Experts of a small language model.
Size: 15 layers, width 128, vocabulary 8192.
Experts: 64 SwiGLU neurons an expert, a softmax router.
Training: 437M tokens, 6672 steps.
Below are experts of layer 12 (counted from 0) of a mixture-of-experts language model. Rows are named router (the router's row for the expert), gate (a neuron's input weights, with its number), up (a neuron's input weights, with its number) and show model dimensions 64-127. Each number is 50 + 15 x the weight over its row's rms, rounded and kept within 0 to 99.
After each expert's rows: a language model's description of what the expert responds to. This comes from a sample of Wikipedia text that the model never trained on.

# expert 57
router:16 40 53 49 38 38 59 64 66 54 53 27 25 24 59 49 59 62 35 73 34 53 50 42 60 73 30 33 60 60 29 44 44 74 25 35 56 76 37 34 57 52 64 28 53 62 60 83 63 42 18 41 57 62 40 59 44 44 38 50 33 44 48 40
gate0:59 49 21 59 36 78 49 55 62 37 43 37 36 52 71 44 55 28 51 54 78 46 39 63 53 50 49 45 79 51 64 59 73 58 55 85 71 35 43 68 42 52 72 61 50 33 60 39 47 58 43 45 83 54 43 57 20 30 76 49 40 33 48 17
up0:43 76 56 56 66 48 58 33 76 56 32 40 48 40 57 40 43 50 44 40 14 68 55 66 36 56 40 37 22 47 45 51 32 63 84 70 71 85 51 61 37 38 41 41 31 58 72 56 72 67 26 61 67 23 48 64 35 47 29 47 38 61 33 59
gate1:46 36 79 50 42 51 34 70 53 47 52 64 15 47 36 37 86 36 42 79 48 57 41 39 36 66 27 21 22 48 14 64 51 53 47 39 23 64 64 59 50 37 38 75 40 52 36 56 47 58 57 39 38 60 35 37 49 32 63 71 39 67 54 58
up1:26 39 75 61 46 65 55 43 54 64 26 59 41 46 56 59 55 64 30 55 53 45 31 61 43 55 54 65 55 38 65 35 55 49 38 39 18 43 53 66 53 24 63 55 65 69 65 47 32 67 50 42 42 74 66 45 58 55 25 44 54 44 62 56
gate2:69 34 64 79 51 86 37 54 57 32 56 18 66 39 64 59 59 61 52 37 79 62 55 54 47 60 66 47 35 27 67 33 39 45 57 25 50 39 49 61 51 85 68 24 72 36 85 53 55 46 43 62 61 68 47 60 57 20 76 43 47 20 34 34
up2:23 62 77 47 53 56 29 52 48 52 33 64 22 48 44 28 54 73 55 24 50 34 61 99 60 60 50 64 49 53 71 44 53 30 48 38 62 38 40 69 50 23 67 20 49 70 50 70 32 64 74 48 60 34 48 41 47 45 42 67 61 65 66 62
gate3:47 45 67 58 71 61 84 61 80 57 55 24 61 59 66 58 28 38 34 46 54 18 70 28 49 36 79 46 58 61 42 56 65 68 45 73 41 34 43 37 47 75 39 62 53 25 53 56 59 57 25 21 46 51 49 53 42 48 74 38 49 40 29 58
up3:59 79 29 33 45 70 70 49 56 35 37 44 83 44 49 84 36 46 78 71 51 50 37 81 40 67 48 67 53 45 43 46 38 59 60 43 51 40 38 58 43 50 30 42 52 54 47 38 52 30 51 12 57 34 47 40 42 74 51 40 45 19 45 53
gate4:30 37 62 34 47 64 61 44 39 43 38 36 54 58 61 46 57 44 64 65 23 40 47 53 57 76 50 62 48 49 32 40 68 65 51 73 32 69 52 35 78 50 67 30 38 38 55 83 67 57 48 41 49 30 43 73 31 39 47 37 54 49 81 59
up4:65 51 52 44 68 50 70 40 55 32 64 27 41 43 50 63 23 38 59 37 73 36 65 60 34 40 68 48 54 51 36 53 30 52 38 56 53 60 76 85 46 51 42 50 44 39 46 38 58 68 42 52 58 40 33 78 50 22 76 47 53 38 53 57
gate5:43 41 50 25 56 32 66 48 69 44 59 39 43 72 84 84 48 47 55 56 49 33 51 42 47 51 46 56 79 29 25 58 37 54 54 45 35 47 42 29 57 59 51 66 63 49 27 39 52 37 55 53 55 50 37 74 49 61 23 66 53 65 46 40
up5:78 39 58 63 43 55 54 48 40 46 74 42 62 73 64 51 44 25 51 48 37 51 44 33 56 58 46 70 56 58 59 50 48 50 68 53 68 69 23 53 53 56 65 46 11 62 59 37 60 56 40 79 52 55 68 40 70 34 41 92 44 88 58 41
gate6:73 34 56 35 45 65 48 46 70 50 79 31 35 18 56 54 68 37 61 37 72 41 54 48 47 44 54 58 51 31 32 46 47 37 68 50 64 47 46 43 32 40 86 45 50 65 66 53 49 46 52 20 87 69 47 42 69 66 54 17 51 44 42 60
up6:44 54 70 44 71 71 28 68 18 50 34 62 34 49 63 18 52 41 51 57 71 54 63 36 46 49 53 48 61 36 80 48 61 58 33 24 70 35 46 70 39 34 65 56 47 38 38 74 27 50 58 47 68 71 56 70 68 38 53 56 49 69 67 54
gate7:57 33 54 48 56 45 53 44 51 50 47 27 65 66 93 61 62 29 62 59 58 62 51 31 53 42 80 60 47 42 47 79 42 48 62 45 52 42 11 55 45 30 80 27 46 42 38 37 91 56 29 37 67 57 79 43 45 46 80 39 40 41 38 59
up7:31 51 49 29 41 49 37 46 38 77 60 58 53 47 53 51 55 39 69 80 51 37 55 49 31 56 43 49 65 44 16 76 44 57 32 60 36 29 61 48 42 47 66 75 69 53 76 30 49 25 42 56 35 41 45 44 63 53 37 35 28 37 65 65
Opening pieces of Indian, Thai and other Asian personal names in cast and credit lists, as in Ran-graj, Var-sha, Kan-werjit, An-uchit, Te-lugu.

# expert 19
router:24 32 70 49 36 57 61 64 59 31 34 52 27 49 60 39 24 56 39 81 49 68 60 45 50 64 30 53 61 62 32 32 23 66 15 38 65 68 32 45 58 74 69 48 65 34 37 48 80 38 40 47 54 50 46 44 55 46 43 63 52 27 70 62
gate0:27 58 58 55 70 66 56 51 58 47 63 46 36 64 44 56 41 55 50 57 15 60 56 67 71 48 35 39 30 49 45 29 70 60 46 64 61 69 63 73 54 45 32 36 42 33 36 77 72 54 66 52 44 26 30 59 47 15 61 45 69 44 15 49
up0:47 67 49 29 32 32 63 27 38 36 56 43 99 31 43 49 60 64 67 79 69 42 56 18 50 53 45 50 60 36 32 62 69 50 68 33 37 63 53 56 69 30 56 50 58 30 55 26 32 47 43 69 86 24 44 54 65 60 46 37 57 67 36 41
gate1:59 61 36 44 52 42 49 27 41 48 45 60 51 53 39 51 63 79 52 37 47 39 56 60 69 70 25 67 40 44 62 38 22 41 83 52 64 35 61 80 46 62 60 62 72 63 55 55 42 28 18 37 38 49 41 42 47 13 47 65 38 42 59 14
up1:29 53 24 66 36 44 49 47 58 31 39 48 47 41 51 49 13 52 55 10 51 42 38 38 56 46 58 37 40 47 55 45 54 71 76 51 59 33 65 43 36 56 47 13 69 62 57 25 37 74 44 54 58 74 34 59 37 28 37 50 70 55 61 44
gate2:62 58 63 58 33 49 74 47 52 60 61 31 25 35 61 47 54 22 06 69 62 85 43 56 21 74 53 28 51 66 33 56 45 48 58 43 83 46 42 28 48 75 69 48 70 71 48 72 40 34 50 30 35 36 55 57 56 37 15 79 47 68 35 63
up2:36 27 22 61 55 67 40 33 46 47 45 50 47 46 38 49 42 68 61 23 25 31 52 55 67 39 55 99 55 79 49 37 60 46 49 55 42 62 48 55 53 40 68 32 20 31 80 51 39 37 47 33 60 69 65 44 37 55 59 49 84 32 57 54
gate3:43 23 65 59 56 63 60 70 49 24 71 20 35 52 62 59 14 59 32 66 47 57 37 39 47 62 69 78 46 61 54 64 75 28 39 51 44 63 42 00 45 77 69 47 24 51 55 34 44 61 39 46 57 61 47 50 38 41 41 64 44 32 60 46
up3:26 62 65 53 51 76 59 44 32 54 56 74 50 39 36 59 31 64 71 34 45 33 33 49 50 54 49 44 66 80 46 43 62 51 68 71 61 32 69 38 67 26 53 25 55 72 43 51 56 56 78 30 43 71 47 59 36 78 51 46 57 58 38 47
gate4:32 38 53 56 52 46 56 37 27 78 37 54 74 66 48 53 40 61 57 73 44 50 49 69 57 29 49 68 52 53 54 16 71 72 41 37 29 49 28 63 27 34 76 36 45 69 61 45 51 28 42 49 56 59 52 41 60 12 59 40 29 20 56 67
up4:48 52 43 76 52 34 54 60 48 42 67 30 47 53 38 46 46 76 42 46 55 34 20 60 36 70 56 39 64 48 36 39 55 70 82 55 85 47 40 43 65 58 69 84 67 49 51 37 37 65 60 51 30 43 33 44 62 55 35 65 66 55 51 74
gate5:44 40 38 52 54 25 70 58 57 77 51 45 65 56 48 60 35 48 34 31 29 81 60 52 41 38 35 61 60 70 80 46 67 90 54 73 57 58 28 43 24 80 55 45 34 76 45 42 42 30 48 48 39 58 31 45 27 51 41 47 37 60 35 63
up5:52 24 36 46 39 51 70 58 56 45 48 54 59 64 46 60 28 64 39 20 39 70 38 37 31 43 50 42 55 34 68 59 81 35 48 78 55 66 34 48 40 56 39 46 59 26 58 59 43 43 63 32 04 34 61 28 66 54 45 67 53 51 60 56
gate6:32 31 26 61 53 47 40 52 69 56 70 57 79 19 32 52 76 38 45 50 62 47 47 32 36 21 12 51 84 48 47 50 74 46 41 77 53 44 27 61 43 89 43 62 29 38 55 49 49 33 38 40 59 28 52 60 64 58 42 32 58 53 74 44
up6:99 55 44 32 65 36 42 49 22 30 54 40 41 55 68 45 50 63 58 69 52 58 55 01 53 64 80 62 69 63 52 43 50 30 45 60 49 55 65 25 46 39 49 51 45 41 49 43 09 24 66 51 54 49 39 34 46 29 54 73 52 40 53 48
gate7:70 25 35 47 32 57 77 39 60 57 79 49 58 40 30 18 44 24 46 47 41 61 61 26 59 55 49 42 47 54 49 34 62 37 37 35 20 77 63 68 25 19 43 60 51 63 42 47 49 51 63 66 34 53 65 55 45 49 40 35 41 37 35 52
up7:58 65 61 54 56 43 45 15 35 42 56 38 51 39 46 71 15 34 46 50 68 55 33 80 50 52 40 34 47 56 57 45 89 43 56 64 56 46 26 30 44 62 36 38 45 39 42 48 27 71 41 28 28 36 52 63 24 51 29 37 38 39 38 44
Head nouns ending names of institutions, events and awards, such as University, College, Academy, Festival, League, often after National or State.

# expert 52
router:47 26 63 53 44 17 44 59 73 43 48 36 30 34 45 32 41 61 38 89 53 80 77 22 36 87 40 36 58 53 40 36 42 71 36 31 69 65 48 35 39 73 73 45 69 32 51 50 60 35 23 65 61 43 36 47 41 39 29 66 33 29 49 49
gate0:32 58 56 51 46 57 56 54 75 57 24 36 56 66 58 47 67 70 76 68 51 71 58 33 55 33 45 34 79 42 45 57 51 56 73 45 38 51 54 36 47 04 38 46 48 48 35 24 79 78 34 27 66 55 37 49 58 43 21 51 66 79 51 62
up0:52 69 70 55 48 54 69 56 40 53 45 52 40 40 59 68 60 46 91 56 51 64 41 42 58 46 40 72 69 42 47 54 67 74 14 30 50 26 53 72 66 51 44 56 51 87 56 35 80 38 56 40 62 33 66 57 61 74 20 70 66 59 59 53
gate1:72 58 50 48 33 36 51 43 31 57 38 38 34 55 66 58 72 44 47 57 31 48 40 58 53 48 39 47 52 49 37 10 24 28 57 43 45 66 40 36 55 59 34 52 84 53 55 50 47 67 71 39 88 33 59 45 28 47 42 67 34 49 63 68
up1:55 57 61 62 50 43 49 43 72 45 50 71 51 57 33 44 58 42 40 45 45 47 52 31 51 40 33 55 58 67 39 44 66 43 49 48 03 41 58 36 55 38 57 55 27 27 41 38 50 51 32 43 39 66 51 40 57 18 34 62 40 32 89 57
gate2:74 38 54 45 58 40 35 45 37 30 41 46 41 22 75 41 44 34 56 57 85 61 59 30 51 54 53 22 52 39 41 31 30 53 41 28 59 89 60 50 62 31 72 49 50 57 28 53 48 53 79 74 32 44 46 71 46 78 47 54 67 48 55 51
up2:58 50 73 39 58 28 44 30 46 14 44 53 44 39 59 11 39 47 33 48 52 56 55 51 72 47 33 32 62 52 32 55 18 40 43 32 40 69 68 46 53 40 48 51 43 70 50 30 35 84 44 56 49 28 29 45 55 45 63 77 37 44 59 52
gate3:42 48 64 74 59 58 52 51 73 55 73 59 24 45 65 26 62 48 44 48 35 36 52 48 60 33 49 30 49 48 60 68 53 56 60 41 75 18 58 49 59 47 71 51 60 56 67 44 89 52 67 23 44 53 40 72 59 30 60 47 27 34 73 54
up3:23 51 62 64 35 43 46 46 49 65 38 40 73 29 60 44 56 49 66 47 33 52 59 69 59 85 62 64 47 48 54 57 66 58 46 48 48 45 79 41 50 54 53 46 42 54 56 55 45 55 59 64 29 58 27 52 30 61 26 30 36 73 09 40
gate4:54 40 53 35 46 49 46 65 67 36 20 36 51 38 36 56 59 41 64 32 47 30 40 21 40 38 39 38 35 64 47 47 62 55 79 62 08 41 40 51 53 16 42 42 96 34 21 35 36 63 73 53 54 47 48 58 74 52 49 41 68 71 45 49
up4:56 52 60 29 40 54 55 43 48 64 46 63 34 26 51 52 51 52 37 61 48 41 42 65 43 43 61 61 64 55 56 40 41 31 63 38 62 47 56 71 27 70 26 18 48 82 72 49 56 33 14 39 40 47 41 49 49 58 00 61 55 56 53 58
gate5:40 61 82 43 57 63 68 76 55 64 37 45 59 53 62 69 29 53 72 75 43 59 35 62 52 63 61 50 46 59 41 25 61 53 32 56 45 33 40 39 69 47 72 58 31 33 82 53 43 58 18 64 34 31 28 47 42 34 69 62 71 37 65 48
up5:41 48 55 44 36 52 56 40 52 49 51 76 41 45 50 48 10 46 51 61 63 59 58 44 41 68 27 34 57 50 42 82 28 68 76 55 55 58 11 62 63 36 62 53 47 53 36 27 31 51 63 44 53 69 49 57 65 68 51 26 31 43 64 89
gate6:27 48 65 42 48 66 48 71 29 64 72 36 61 75 50 37 44 41 40 46 59 69 63 62 29 54 62 39 57 57 34 66 62 70 57 74 63 59 73 49 37 11 74 36 60 40 33 50 48 62 44 70 41 72 49 64 56 47 18 59 45 55 72 62
up6:40 42 37 50 40 53 43 26 44 66 73 36 51 54 43 66 45 52 89 64 10 29 44 56 35 34 58 33 72 28 77 74 58 54 41 40 35 49 58 31 70 43 27 62 73 38 43 58 39 61 35 61 50 46 49 55 58 60 54 44 59 43 52 50
gate7:41 36 71 55 48 45 72 39 65 53 53 46 32 32 36 55 74 57 66 58 44 53 81 41 63 62 61 31 63 59 61 42 36 78 31 67 49 49 71 70 50 57 60 47 55 68 62 65 63 54 50 46 46 60 84 27 34 50 51 56 50 50 62 69
up7:67 42 56 28 56 44 56 33 31 31 60 35 63 53 40 26 64 66 58 58 44 67 60 35 75 24 64 44 73 46 67 55 32 38 34 81 53 60 72 65 26 45 55 26 39 49 50 39 53 25 49 77 65 53 39 54 43 50 65 67 59 53 65 57
Articles, prepositions and possessives such as the, of, in, his, especially in sports and club biographies, like made his debut.

# expert 61
router:16 50 58 45 38 54 64 56 59 32 35 24 22 31 48 34 53 55 42 83 31 67 65 46 49 62 44 43 63 58 26 53 38 77 32 31 59 49 42 32 54 69 86 18 53 61 52 79 68 41 32 37 75 41 48 76 41 43 42 42 33 51 56 29
gate0:42 55 50 48 37 43 53 66 58 43 32 23 19 44 64 42 70 69 36 31 46 33 53 46 22 58 64 49 41 52 23 51 58 75 62 40 48 54 55 39 90 62 48 58 37 38 48 41 83 48 31 55 55 80 37 64 60 43 45 26 50 50 25 42
up0:67 29 46 55 89 55 30 38 36 72 57 78 69 66 19 53 41 35 53 69 65 48 66 48 30 63 22 32 45 37 33 47 49 75 55 65 75 47 50 57 42 32 40 55 54 64 42 36 28 48 56 29 63 47 52 53 46 52 45 61 36 64 68 52
gate1:39 48 41 49 48 34 66 35 49 59 64 45 50 47 41 44 50 65 56 65 57 53 71 45 46 52 31 30 71 76 40 78 58 50 31 28 71 34 47 25 41 30 88 43 56 66 51 47 50 41 51 45 18 58 50 63 55 65 60 41 21 57 31 63
up1:53 47 45 50 47 45 55 44 58 57 47 21 56 37 62 18 63 42 23 60 77 49 33 32 56 95 51 67 33 64 35 57 65 76 60 34 45 29 48 43 58 41 58 67 26 66 36 53 62 28 31 51 49 56 54 64 16 43 72 45 27 52 27 65
gate2:50 55 41 37 64 59 32 51 41 66 55 38 59 60 46 69 29 34 46 46 27 79 42 66 21 76 50 44 44 68 21 43 62 59 53 59 45 44 68 11 51 28 48 38 59 58 72 44 42 47 32 68 34 42 78 41 42 44 34 72 65 63 68 67
up2:54 44 44 62 37 57 51 77 73 26 72 42 48 20 75 64 58 48 54 80 31 59 36 42 49 61 40 71 38 53 49 22 44 77 65 64 37 58 64 34 44 55 33 68 49 40 62 64 37 34 35 41 87 33 33 61 48 45 47 49 66 37 66 74
gate3:84 44 43 51 52 61 75 37 81 58 47 57 54 54 64 65 35 38 48 43 55 48 85 69 50 36 32 33 30 53 53 39 57 75 63 33 65 52 78 34 46 49 56 21 48 35 65 45 79 62 57 56 77 46 53 69 60 48 38 46 49 62 58 30
up3:52 40 69 59 65 74 95 33 31 49 43 60 51 32 27 63 53 47 75 44 64 52 29 73 63 25 52 44 48 39 43 55 44 36 40 64 28 54 37 27 47 57 45 63 51 75 47 47 59 70 52 37 68 41 51 51 29 84 33 43 53 45 61 28
gate4:76 69 40 41 29 53 71 19 59 25 52 64 74 67 70 40 54 43 10 54 59 45 55 33 47 58 41 29 48 28 50 56 45 55 50 62 82 47 48 26 65 77 49 66 73 60 64 39 47 59 39 43 61 60 42 45 37 44 63 60 49 47 41 48
up4:50 50 31 52 76 41 35 27 48 47 48 52 49 42 62 34 66 35 63 63 59 70 46 16 34 66 43 64 24 52 44 78 43 42 43 21 77 68 81 69 40 59 49 57 46 25 91 63 65 44 51 42 93 50 40 52 49 72 49 51 33 49 33 49
gate5:36 75 48 36 54 53 53 50 41 34 53 44 47 45 19 39 28 37 78 63 29 56 45 57 42 29 11 64 49 69 65 55 49 70 25 52 45 55 79 35 44 42 76 53 42 42 34 36 91 36 39 85 54 60 62 60 55 46 36 25 56 64 49 48
up5:62 54 54 62 63 42 44 56 59 50 50 64 74 54 40 52 34 31 45 29 46 44 38 50 44 43 65 86 98 17 43 15 39 24 42 43 38 39 48 50 67 53 43 57 40 68 47 65 50 30 43 52 70 43 44 55 31 54 44 45 54 57 95 48
gate6:68 47 69 54 51 86 51 56 53 40 39 60 33 28 61 55 53 66 71 37 57 34 48 42 40 23 22 71 73 38 41 76 30 36 50 51 65 38 49 26 19 50 75 45 41 31 19 56 56 53 73 27 32 66 50 46 42 41 26 45 43 27 39 43
up6:56 60 57 57 40 35 25 51 56 32 39 41 64 58 28 51 66 48 60 63 34 20 43 32 49 35 44 32 44 72 52 56 71 32 25 41 56 52 55 60 60 46 63 40 76 45 80 32 46 51 60 47 41 40 33 58 69 49 38 43 78 64 73 38
gate7:54 59 36 41 70 74 56 47 42 57 53 33 43 51 57 47 35 52 52 42 53 34 67 34 46 39 46 77 28 49 47 51 31 52 25 40 34 60 42 47 30 64 75 26 36 53 35 39 59 46 42 30 45 54 25 71 66 51 45 42 50 41 35 24
up7:51 50 52 54 59 47 57 55 45 50 64 63 84 64 67 60 44 79 69 48 35 48 65 49 63 62 66 39 65 45 73 41 55 51 53 70 34 63 50 70 27 25 50 78 48 83 30 29 50 47 55 68 72 56 37 58 46 35 62 69 40 53 53 46
Syllable pieces inside East and South Asian names and words, Korean, Japanese, Chinese, Indian, Thai, as in Min-su, Yasukawa, Hindi.

# expert 54
router:50 26 62 49 40 19 48 55 75 31 50 36 25 38 42 29 43 56 36 86 50 70 70 38 45 78 44 38 61 51 30 31 35 77 40 31 66 69 40 31 39 73 65 53 70 30 51 57 67 28 30 64 64 37 37 49 40 38 36 56 27 25 52 38
gate0:40 71 45 55 77 69 44 84 54 48 21 65 67 60 75 61 33 33 44 38 43 63 48 49 35 77 48 35 49 42 50 67 29 68 75 38 70 88 51 69 66 60 53 60 49 43 61 21 62 32 49 54 48 51 60 34 43 23 54 52 43 33 66 37
up0:43 52 40 45 64 37 37 45 54 34 52 29 64 44 21 63 53 31 55 43 38 19 20 80 43 61 56 56 65 32 50 35 58 38 39 62 34 45 32 30 37 64 45 23 81 51 28 36 40 39 27 34 23 56 53 39 58 81 72 55 57 40 66 68
gate1:45 30 37 39 45 61 50 91 53 37 61 55 31 56 31 49 52 46 63 25 49 31 60 38 80 60 45 61 32 56 43 26 49 50 60 49 57 59 31 39 49 48 74 24 33 38 57 31 39 46 51 67 49 46 20 57 40 45 47 66 52 43 30 46
up1:50 60 21 31 53 81 56 80 36 59 18 64 52 34 79 58 46 21 30 28 60 75 50 30 42 29 54 77 74 57 47 14 40 56 68 64 62 50 54 30 23 53 60 39 10 58 66 42 63 63 57 60 63 47 41 37 54 51 65 60 39 68 50 68
gate2:70 21 66 52 48 68 65 40 57 49 30 52 49 40 59 38 34 68 36 67 47 33 47 42 61 45 53 47 54 63 50 50 50 42 64 48 19 56 26 32 28 54 30 58 61 45 44 41 41 67 50 33 65 36 63 30 36 66 78 13 24 56 47 49
up2:56 39 44 39 81 56 51 52 58 57 57 71 74 47 59 67 34 80 29 48 49 37 32 25 69 69 64 42 52 55 34 50 67 33 73 43 16 74 30 76 67 67 37 62 57 42 36 57 15 38 65 42 55 50 56 45 54 37 50 71 32 61 49 69
gate3:71 65 44 38 45 56 65 61 57 37 45 38 44 39 37 56 52 72 37 35 51 48 77 50 63 52 35 45 53 66 27 53 30 28 55 28 39 43 42 83 67 42 71 65 30 48 39 51 38 49 24 36 39 42 26 67 83 55 47 30 54 20 47 39
up3:34 35 40 49 62 55 47 44 29 64 65 52 53 55 39 65 79 54 44 33 60 69 39 42 27 28 43 67 82 56 30 55 60 39 60 52 56 39 33 60 29 18 50 20 32 40 50 68 45 47 20 41 38 60 59 53 61 35 53 60 42 54 20 59
gate4:33 46 59 52 69 41 59 62 63 59 43 31 52 58 30 53 67 62 38 60 36 48 46 25 77 44 45 48 47 26 37 66 59 30 33 47 51 45 74 66 56 34 53 51 62 46 56 71 09 42 54 14 53 56 69 19 56 47 56 33 60 60 68 69
up4:26 37 56 78 55 53 24 49 42 35 28 46 55 52 34 21 54 29 25 57 44 60 31 71 56 58 51 19 29 70 46 76 20 19 26 50 29 22 64 46 38 80 40 26 46 74 73 48 33 08 59 36 80 67 72 51 53 37 66 44 41 67 58 71
gate5:45 16 57 56 40 52 40 25 99 53 45 71 40 58 66 56 44 32 51 54 59 27 64 50 46 51 42 57 67 50 68 57 39 67 42 73 64 57 40 36 44 69 64 77 42 52 44 55 42 70 44 77 57 91 37 41 72 61 40 58 45 68 51 23
up5:26 72 40 63 61 36 38 44 43 26 52 36 46 69 49 65 63 51 31 60 71 62 20 49 44 47 74 50 37 52 38 56 43 55 41 29 46 56 58 72 61 36 58 29 54 34 32 67 50 46 30 39 60 77 41 46 42 25 63 56 48 69 41 59
gate6:79 68 67 68 57 46 77 43 58 63 76 71 45 47 58 81 70 52 51 79 48 60 43 08 67 61 43 56 39 38 61 28 45 40 64 22 37 61 53 45 66 80 49 61 56 24 60 33 49 49 25 28 71 73 55 54 49 83 47 58 58 42 39 62
up6:43 64 74 54 37 44 30 50 79 51 68 61 40 35 28 61 48 61 40 49 45 42 52 46 55 56 59 36 48 47 39 58 42 44 31 15 99 47 27 34 28 54 58 54 67 44 45 33 70 38 29 52 71 57 36 64 25 66 56 64 50 41 37 65
gate7:62 36 47 62 51 28 54 64 18 61 52 48 48 46 42 22 72 43 55 47 59 74 45 55 43 53 28 52 58 46 54 37 71 30 37 44 45 78 46 52 61 49 43 33 48 49 68 33 30 49 38 35 62 34 66 20 30 71 64 35 45 66 39 69
up7:43 56 48 47 29 68 64 48 14 41 34 57 40 59 75 52 28 53 47 29 18 28 57 53 48 51 46 49 42 56 46 72 78 55 52 58 61 49 22 49 49 59 53 62 37 45 27 46 44 36 72 74 41 51 65 34 50 65 50 52 48 65 71 35
Articles, possessives and prepositions opening noun phrases in encyclopedic definitions, such as a village in the administrative district, his mother, released by.

# expert 62
router:25 50 74 47 36 46 71 60 64 33 43 35 35 40 55 24 61 66 43 83 28 67 63 33 52 59 33 49 73 66 20 43 31 50 43 44 64 47 49 22 46 83 62 14 58 51 46 77 64 37 33 31 63 48 33 60 37 43 37 59 35 49 50 42
gate0:51 40 18 58 56 55 58 61 78 69 55 34 58 80 57 33 59 56 39 57 43 41 43 51 25 66 55 54 33 52 52 65 52 75 55 48 72 10 46 46 49 58 33 61 30 43 44 45 62 41 62 47 44 99 63 20 37 62 48 38 39 78 38 71
up0:45 53 47 66 58 50 39 47 38 46 53 68 49 30 50 53 43 34 67 42 41 62 57 61 76 35 43 31 55 57 55 32 33 42 43 66 46 56 90 58 47 45 62 84 78 45 44 15 75 43 46 55 48 38 37 23 77 61 60 44 68 42 63 54
gate1:61 68 45 32 72 80 85 43 65 24 63 57 66 27 66 45 48 70 60 32 49 49 40 32 48 62 22 70 61 58 41 62 49 26 56 62 51 29 37 54 59 79 40 36 21 50 53 49 79 42 48 23 71 62 53 45 41 59 37 46 43 43 40 55
up1:53 77 61 67 72 39 59 43 68 58 72 60 51 45 26 40 51 57 53 79 51 57 57 60 44 54 43 72 35 71 22 74 99 38 73 48 39 73 75 60 34 27 59 42 58 63 57 34 54 41 36 52 29 35 61 41 33 40 52 44 56 63 64 21
gate2:62 41 22 52 85 62 77 38 60 75 55 59 45 28 48 64 66 40 47 64 46 65 64 45 54 62 34 47 53 67 63 64 35 50 27 59 64 62 47 40 64 47 41 46 83 56 62 50 36 44 74 59 60 45 71 40 14 61 31 17 60 33 44 48
up2:61 50 41 69 38 62 45 55 46 42 83 46 44 46 63 35 54 34 65 40 32 21 17 28 35 41 69 45 42 40 70 50 57 28 70 33 61 66 40 80 67 61 87 53 31 51 44 28 51 53 20 27 46 57 29 51 36 43 37 25 56 42 60 46
gate3:32 23 49 50 22 61 42 81 70 63 44 71 39 36 40 36 43 75 23 64 75 66 45 39 41 69 67 62 35 22 64 25 48 42 53 60 36 30 50 38 70 32 47 43 54 38 34 67 64 58 48 46 61 59 61 57 55 46 75 23 26 41 71 70
up3:49 62 65 34 75 35 22 30 53 39 76 29 30 30 57 48 61 53 31 19 38 26 81 42 34 60 56 31 57 41 53 64 53 49 48 36 46 46 42 62 23 45 55 60 45 35 26 69 41 23 52 39 37 58 46 64 50 64 62 40 47 68 46 49
gate4:32 48 36 65 23 33 41 62 41 80 40 65 57 27 70 71 62 55 49 54 49 44 39 46 43 34 63 51 45 44 42 43 63 49 68 46 46 33 72 31 25 58 57 53 58 91 37 34 66 63 44 65 65 64 25 53 51 44 48 57 62 26 19 64
up4:25 41 86 59 47 60 49 62 25 57 23 49 39 45 65 20 62 30 51 37 28 66 30 52 51 81 74 44 83 61 75 44 46 73 46 38 54 54 58 38 42 33 60 71 45 70 56 57 59 57 66 75 37 60 50 37 41 58 45 32 69 43 59 83
gate5:52 69 62 29 68 64 63 55 30 42 53 48 32 51 77 64 41 29 65 26 56 63 64 43 58 65 39 61 66 44 36 72 53 43 47 41 61 42 35 43 00 71 88 70 42 62 27 41 49 46 68 42 55 60 43 56 30 57 36 95 57 58 26 51
up5:81 64 41 73 59 66 47 35 66 43 32 42 37 43 21 39 54 65 44 52 44 57 47 47 55 74 50 27 45 65 20 44 11 45 50 43 69 45 68 52 65 67 50 57 41 39 23 61 37 54 33 30 56 64 64 29 59 49 47 27 42 70 23 51
gate6:49 22 74 54 57 62 34 36 44 53 61 56 58 24 59 44 30 46 37 91 50 37 53 46 44 73 55 20 69 53 52 66 46 62 66 73 55 34 58 55 56 70 78 71 32 53 48 20 58 46 26 48 61 62 39 41 46 61 56 55 58 89 36 54
up6:34 33 28 83 71 55 34 39 56 57 48 59 72 64 68 55 48 63 48 71 48 43 81 28 48 46 73 40 70 46 61 40 69 37 51 51 44 44 51 47 29 35 54 57 49 40 63 53 34 53 52 63 66 34 61 46 40 36 41 64 47 51 40 63
gate7:55 38 47 58 45 69 47 55 33 65 63 70 49 55 50 62 65 62 45 48 48 35 24 80 33 50 54 64 54 66 44 52 31 47 53 56 50 42 55 38 68 46 64 35 62 15 65 71 59 42 38 27 56 61 75 45 42 38 50 54 37 35 29 52
up7:58 23 60 61 37 46 56 43 32 38 61 53 49 79 48 61 47 51 48 64 87 38 67 43 79 68 27 46 71 83 61 35 58 59 53 39 51 49 63 48 28 68 36 55 67 42 51 37 60 54 58 80 35 77 41 52 61 61 72 64 40 50 64 53
Word pieces and pronouns inside quoted song, album and show titles, such as I W-ant, Never Sa-y, My, You.